From a checkpoint of a small mixture-of-experts model trained on Wikipedia: 4 picks a token.
Below are experts of layer 7 (counted from 0) of a mixture-of-experts language model. Rows are named router (the router's row for the expert), up (a neuron's input weights, with its number), down (a neuron's output weights, with its number) and show model dimensions 256-383. Each number is 128 + 24 x the weight over its row's rms, rounded and kept within 0 to 255. Numbers have three digits each.
After each expert's rows: a language model's description of what the expert responds to; "mostly gets" lists some tokens that are sent to it at least half of the time. This comes from a sample of Wikipedia text that the model never trained on.

# expert 22
router:113146185114117128113107117149159103091167082167159112121100120154104114120128157132117100141129123139157096146081144144127118108138133140126123133141101127161131167093137124123157135195137115135160170104110090113151168138152146146107132109123130128096123107132118117093134135131151105134140177167147129142130095121144154120112166128151135141099103173140122133137103162145141124094160
up0:114123127121161116161131138172128136122115092084136175083133107104135108137152116089129111154114097127168151110137152140095090112081169138113129119144176159132133144144088133097107134144097117168110122124160110102100141119089147148137134157144145132090150122142102117134115155133145114145145146115122123103081109123131117093132110123159120086117153135094173131104090105114143112121106
down0:150153120107131142085096139144125123130115109113149093129114144105106133164127150154110143104122155149110168120119061097117137164159113118135169160124124161100136118136099127154171170111126118140141115120108125116154125136143205107150140101140131133100130150166133136174124116149147113144188101168120147120135109121146092157128120121131091123102141095108076084158129120110109114117106
up1:111126150137174118152120122118068114141159111109158136140148071123146130108135127101146140093139102114110106059170144157119161109111104140120127145156120141096113148113171117145153096147115118138150100148151161065117095092105103152152116090124116114167108152096150130136184150133166131148153100113179158135141127122121144154150149117126153098142118094115138101119117149137136115114165
down1:119144158140124133132139106080162144078180120140123144147125150110143120121086118122163150124118118126112141140136114113080166135139138137160112139103100150103095163116149132120133156121141135182095095150086181144082129152072131155115136133156111143116126109140124136134138117123109088127109110076161145136095106133087072100099171123139119139088134157105152171127110109103123100121146
up2:110075124160098154129181152120156134133075137100122125148140137169139188098149156120130129162146111148141147134133135140104120086145084147135136135169099131123169122128164093131151104109128147147123149113163112142168124109141100115122112117099133157143047102136100155137107127121070082083144148102149142100126127117147189119125164122130185106145125132131079113106156147133157112138129
down2:113144193148118147148117123141104161148162173145103158085158165111116116157124153116084105142136187191103112113153142147123085132129125115136114139142102109164138105099087133136082095097185128149157138151135150109160163133104142081139128122097163129118110111123139153102128088166098111106088097145139148129152127128121158134154127122094168098138147165129151109069165113151121086143169
Nouns ending a noun phrase, often plurals or word endings, before a period or comma: residents, villages, students, formats, River, -ness.
mostly gets: " residents", " in the United States", " villages", " buildings", " soldiers", " facility"

# expert 9
router:136076139081136137127130129159137130114193097166120129088144128128151111106141104142111113111123113120156107107093146105131158174106124126145116153135130145134141148106115139124128139174137125092108145141144131139141136119137141109134142088131120131111113127155106064068143125125132129136111133136165154120120108160174115094137125092168152150138122124149107101165121165150148147123186
up0:166151134134100112151154140111142098138086149106119154143141120119101082149135116123141133132128119155084157147148117155141141166170121104098133107124132123107105102140129150172143125144139122138144129142151142155130129139091120137140136131108148083099101155155095115136119119149149138143135089150205092123115136146133127169078131139120096090181128142109118115175086133130167129152097
down0:108134099120100129117140138107101106099114107139209122158141160134120097097135096136157110101113078119128120169128107110086136086108100141099135142116107154104125121155135135125143148151112163160121112149146114152150143175125114082121139173108122100124121064129109145154149159141161144143168121125106122129131166140122121123116133130130134122156147151122133144157128115152126152106122
up1:192134125108162083115123135090087102108157139104100115142140106137103125126094125143138126145135129124112065100098145118079160117153128123097116176078133152159133103142149122157091111155120128166085100133129134106113122113179129104136101151147172132136164162120099150129101107161121124148126144129142116099139149176133140086097150120143104103144144114074108152155120112097139147105118
down1:136114125153158176155124115089137082135123112103128075163161148115167094091173122125101168106143140144114100086129140118125167081172177144101123185118131148102132145116141124137130108103137108164143143135181086142130106140126128123081164120080098122125122095127112159133134173094116093115139146135169163131158125102156126146129104158167109162132085123131102133132146146086142114161110
up2:138152100141096164137132152091136144138135134140096150163137123097173159122167139151107146143119088135088142122092150090141096153093116078094132126111137101099109148130117149124129123091177100130114143113133169143125112112114116118130167174129133147156151139142124140132152141101130182097113160128181140141144115152160096160167094134165123146126149129096102079096138145129140124104101
down2:104117152157147112151134170098118139136071152149148086117112136076147099119129166174162109150141130155134158155100113151178142141105123092125099157136140083136145085128093147143114132124121122145084097138110158123150090085146109103135141145162121139147144131100130115092168129128149105162171105132142142138115149091059142094078109126105134123132177119128155119086130132109115093124129
Final words of article titles and subject names in infoboxes and headers, such as elections, County, Championships, idae, High School.
mostly gets: "L |", "idae", " Awards", "Scientific classification", " Championships", "- Location"

# expert 53
router:135109081172139099139121146160107160141108111143169122158144140171092115123122160151098191105140160094129097109124108163104112172139123154149104126154150100118104147128071117148102102113103135106130142143133160128084097122125092137107125141142134127145098132129123133116132145099089139155124123128149096113102190111141123117144111159138125134139151137111120171137140151163144112107139
up0:118143140115159130095092139134169139119134147144118145158188116135156126137133097130128159151169156133165142131105149088127087072113128124146125081103126116165105122113125114089159143105077098138136131096166150163151161107133122087138137147152116123123107163161110107142111140142106143173112135113178158154144124123145147098151102126177152128129074131160142115106162079115104119159119
down0:176133128125121116154133138127167126101174127116113137121136129127163133148148106125147169115109154113116079163134145105113143148097124136151118177126116092128148174073123123125145102145163142119123089086091128158113113149164109146174164108134098109112132137169106140126097116156133106084167116147151127114126123118119094076127123112126106120151174116194148131164110113114121123136127
up1:132100143115102126101118119164110097114154144160140103142117103124132112130107095131119134137123075154118121131135112143149109130094118142165106169158127113199099095146121113130134092171168081149168111127110132138147138116126119109083138128120111111123123146090106170074118117127126154139104093156132118089130109150133090161179131089107145090113098116136110134166179118142123114033122
down1:147148137163146154168096121140116134102110169169105136108096096079122150129086127082130158120112168078163120105133120155127135135084126139126124163141151127170105134173152146130127172144129100139132153156110121129083103146135116144133113125091106135134142124099133133162111121126119124123136158121118156099109166129093117102096117103109107104147103103173183084144122118132070132109176
up2:141115132132102119180158069140093139105141130146192130105113165151126159126130107121087158117123148122145115097162144150159130122132123123167132116125132151142115145172150126174101136090160133082152124079150129135165135100101125168141155112127146142147109119083140068102103151141119139145138117115113093117151145069166120084133117168127098143121161083121105163142131107105137114153123
down2:128119143108135111139150090111155133187096109133130106083161109134119134158124148130099141159154177135146148110124132125111136128126142131122164098136130123121140102115132102123096089152128146136136140127101101139147144155129135117125085155097092146141107047143151110077121158130154143101145094079100104099134124124116154100104105138098131114108113105080129111132141128087157114121114
Year digits in census and climate-normal contexts, such as the 2000 census or 1991–2020, plus assorted word-start pieces like per, trans, av.
mostly gets: " per", " trans", " caus", "Am", "ap", " census"

# expert 2
router:158115090081146112169134108160148127100111106132092112133127122138144177131139140099113129151145092141093121107109120117160173118165148132103112155098157146121126114108152117128117085102135150132107111175128100125184131104111101146090148087122150132106147144153094121086141144101174151153152101121138117162149111130150099159113117126174104177101150146150119145113117106130117086117146
up0:177155122117128158149136147115144155115104110117098132124128118070144132134140129126137146163146128126160120142121124145140131133165112135122153113124137118151100132146096130164125123130086098125172129130122134156129118107119137120146149106111105110087112121139136120108138113141137136090116123122124097157100149189132156139131134132145166067137071108146083168104138171118119116123116
down0:129121158162115120128130094143167116100115137055125137103147099139119158142105131152134089146113134122137104141095130119128158141147098082103126136120099112108125112143113122161161179160118096147097127129083115142129131113154128148129163133135097133139050114134161174168161139145126150133119114102144148148153121139131138156126135120108133100137139096146089133129130123181154110121109
up1:161127136082163146116109117122143118158156137081125086138111129123144138144132154082193051160114124163139091131159137106113148151126132113155129147115146106134146136140125101164114125136163107133121120132118155172171104106128070098143115155114120092117116157198144136062148159123094155138134155135097158156087129111115165152144080121136114160102147107115132133150108159159118110167127
down1:099140127111109176078109163115098140131086081148135121086144129131163121138118077154112140116103135097155132158101162147150126134123121137127129094144123175095151144121122156125150104083094118123109118082136103098078131153099180101129151188135118124105131122125125114196129132151119148126095134145107117109102139124161173139129132169118122105123175129162125098150140112137156157126115
up2:135097136126144127168176098107158109138119114109104134109171170097123155133152102069135155140158067155134096160132128143114109140127150119129089134133131133144104116115159084112132079135158111156173082137168112137103106174106110127088144097163134119112107111085142151114080155132080128128134129147152111124135091107141127140127123151109073195098137133143124139153101148138077077114121
down2:129149134167123132115107124134145149156109173124156129134122110096143079129123113160094135115112102145130109111119145144110087143152110162141119170140112113120143103108137110150117145140156149175116108112138169170081127131166157134137107124143100149118116105137109123127123138110153132120170138158155157124155140111110066098106110137140108120146156096114114101161128162141142157127121
Determiners and ordinal or quantity words opening noun phrases, often in sports rules and results text, such as this, the first, each, same.
mostly gets: " this", " This", " the first", " of this", " same", " was the first"

# expert 62
router:111105128146114101095135119154137152096109109131124176101122151139130117148128139129126124145100073142101101129110122086126132145088147130130111160093159111135093099093142132160108085130106140127090107130132180127106139101085155138109097140143104146132108098169097139106102120162170113133081146134159142165147130162159083094116148121164115147134118110139110091118105114126082160123122
up0:155163125134198152143129127160117175150143146116105136075105140102129162139104107165133102093114144100122124172089105133127110134111151166117188068117112107123110148116111149135106128115109156132124148134098128117119117136107145136147116147153144122143188146176125120125111156126093149167076130136136162137092142141140073083168135119151119130126162132121155125140134157111121124157165
down0:110113136132132139134126124127108131072146142090142138153106117125156151110137167100114154151098091101127125155172125087142155106087082100082074147107151149148135130102080131153162123160145079108059140130146130092115111114102118100113090161127125128128085125145168113128110077080072137128176132094116127100152155129125098134147132105116135105130098105066147149097143106096119136158150
up1:089138148092133162092111131079148150152149110121151123116076150154107151104147111135172157132089136117124122125108103118117152140118101097148114114104106105127098107148100116153147095163145136118139135128121145127113104129118145110159095178160174109147156175149124178112118058151073139120141127108144146166148121140116114091115124136144144100111132062141112163075110123150141096132132
down1:144122123130102121151142160121083124082108112118150153146128155104134139133121126155116113134153100150113142156108158127128116173098089128119156139098125167112194170110127160047147166106141141117115124107168113113095180145173116143119117143169126095122107061123130120109145162091119176174140130131102146100128141086144126115112123186128120078160136098109166106166099138171099123153094
up2:104131161111136125070146138123097132153152106133123133128143156136179177134082165133122150151133129130119154121110162115142148116144103140119112148128120103161161149130153083099136110089123142153131112122081151111115137100053160121121086146130128145096129127150151139092146148141166149139119119144094154119098159123148113133166082142138113119167109173102139115120131184148150116167124
down2:104159109124164163134083149106112127125118147166151175121134129111113135119116131150171121122097131095108102120101145191129118132162124104153162107167139138148112152059135136121147122101117116133153152134114118115103134138098082125136160101085134130159115152086127109119126137129085113128151098144137130149165129163176169110133129162082107041111121161114142129103088114090123173154132
Sports terms and infobox field labels, such as record, jump, yards, Open, Cup, "Played for", "Personal information".
mostly gets: " design", " Open", " football", " yards", " Cup", " coach"

# expert 59
router:124126129104068159155099144130127125102157169151157157162166087161099162137121104157136133091129109169147179095111132133105137106119113071100114141136128112183178134153133106134146130127145135100074119159138145123127106161120148152109130168125143142100152167164119112132100138150108109095122158162136147090163135142123116141155103130137126154169169164101112131141147135101163128098139
up0:133124152127133176117087160107108116155124099125088123118101126119126138130125131081114110153094112136158133117126105110134123139079127146146119140139089154129145125080121113122116121139168129082139183099163140103116136123133140120081136142134154146148122097141153141132129097124137126142118143167151135109136093110100094157129088137180132089126110098120141057139138145108089156113111
down0:136097110080122130117120125136122086166134136124135097109138126145081086149212101149093150096116127122128115151155083135134087146123106153199106094103125136082130150107135142137121099155159122114148144132134156142150117145117141141123113116096125150114104145118098116080139170122149119123165148133150157142121126132088118130137114112105139130116095136129136135101141159125153125105109
up1:116132104121132136155124104112122097134142131134097152124067134128097131131145113127113144150125138154114134113114155148123140148105147114109110108094129138157132071087131151093077160150091113115114119153111120146154140125148092126106124128122146113175064115126159118089088110121120138159168159140136177127123148117143108151169148129077112147054113116151113127099110131132162096138112
down1:140173102094167150147138149151130166158131119130152109146131089106097100126139142099139082122149102073116147078127103114124170130178120098123156101143116139099145142160162157139170136090123090109146099129114125111123130103073143122145133136151134129141104091134167139139103121160136136111092109101132143114149092160148145139126112084156119147123139133147094164157110125106145136118157
up2:154072145085132121118128127142122100162111132126144156163162133126135093173116157131125189117145140075101110107170153130124131176135160128145165133128133157126097102097138123129135120150161122107119141089137171112118096129119106108142164106150095179063103122132120138118146136165103160125120147092099158143129131126137120134154133127141106116078128154134117130128129114147097135152133
down2:161092117098129104127138097121120132143102154075101131151138155116133116114102167091108174164124139127103149083115140093133124124126106177135115092149123172164097101121125131168177144151114116097138107069091107149130135083132153126118136131135101119161096079156121120140180096105132154161113155109132134120165119144145112107130132183075154121133179111114132137120146136158139112109109
Year digits after an opening parenthesis in bibliography citations, such as (1989) and (1993), plus foreign or Latin word endings and closing parentheses.
mostly gets: "ensis", "?", "alis", "е", " :", "atus"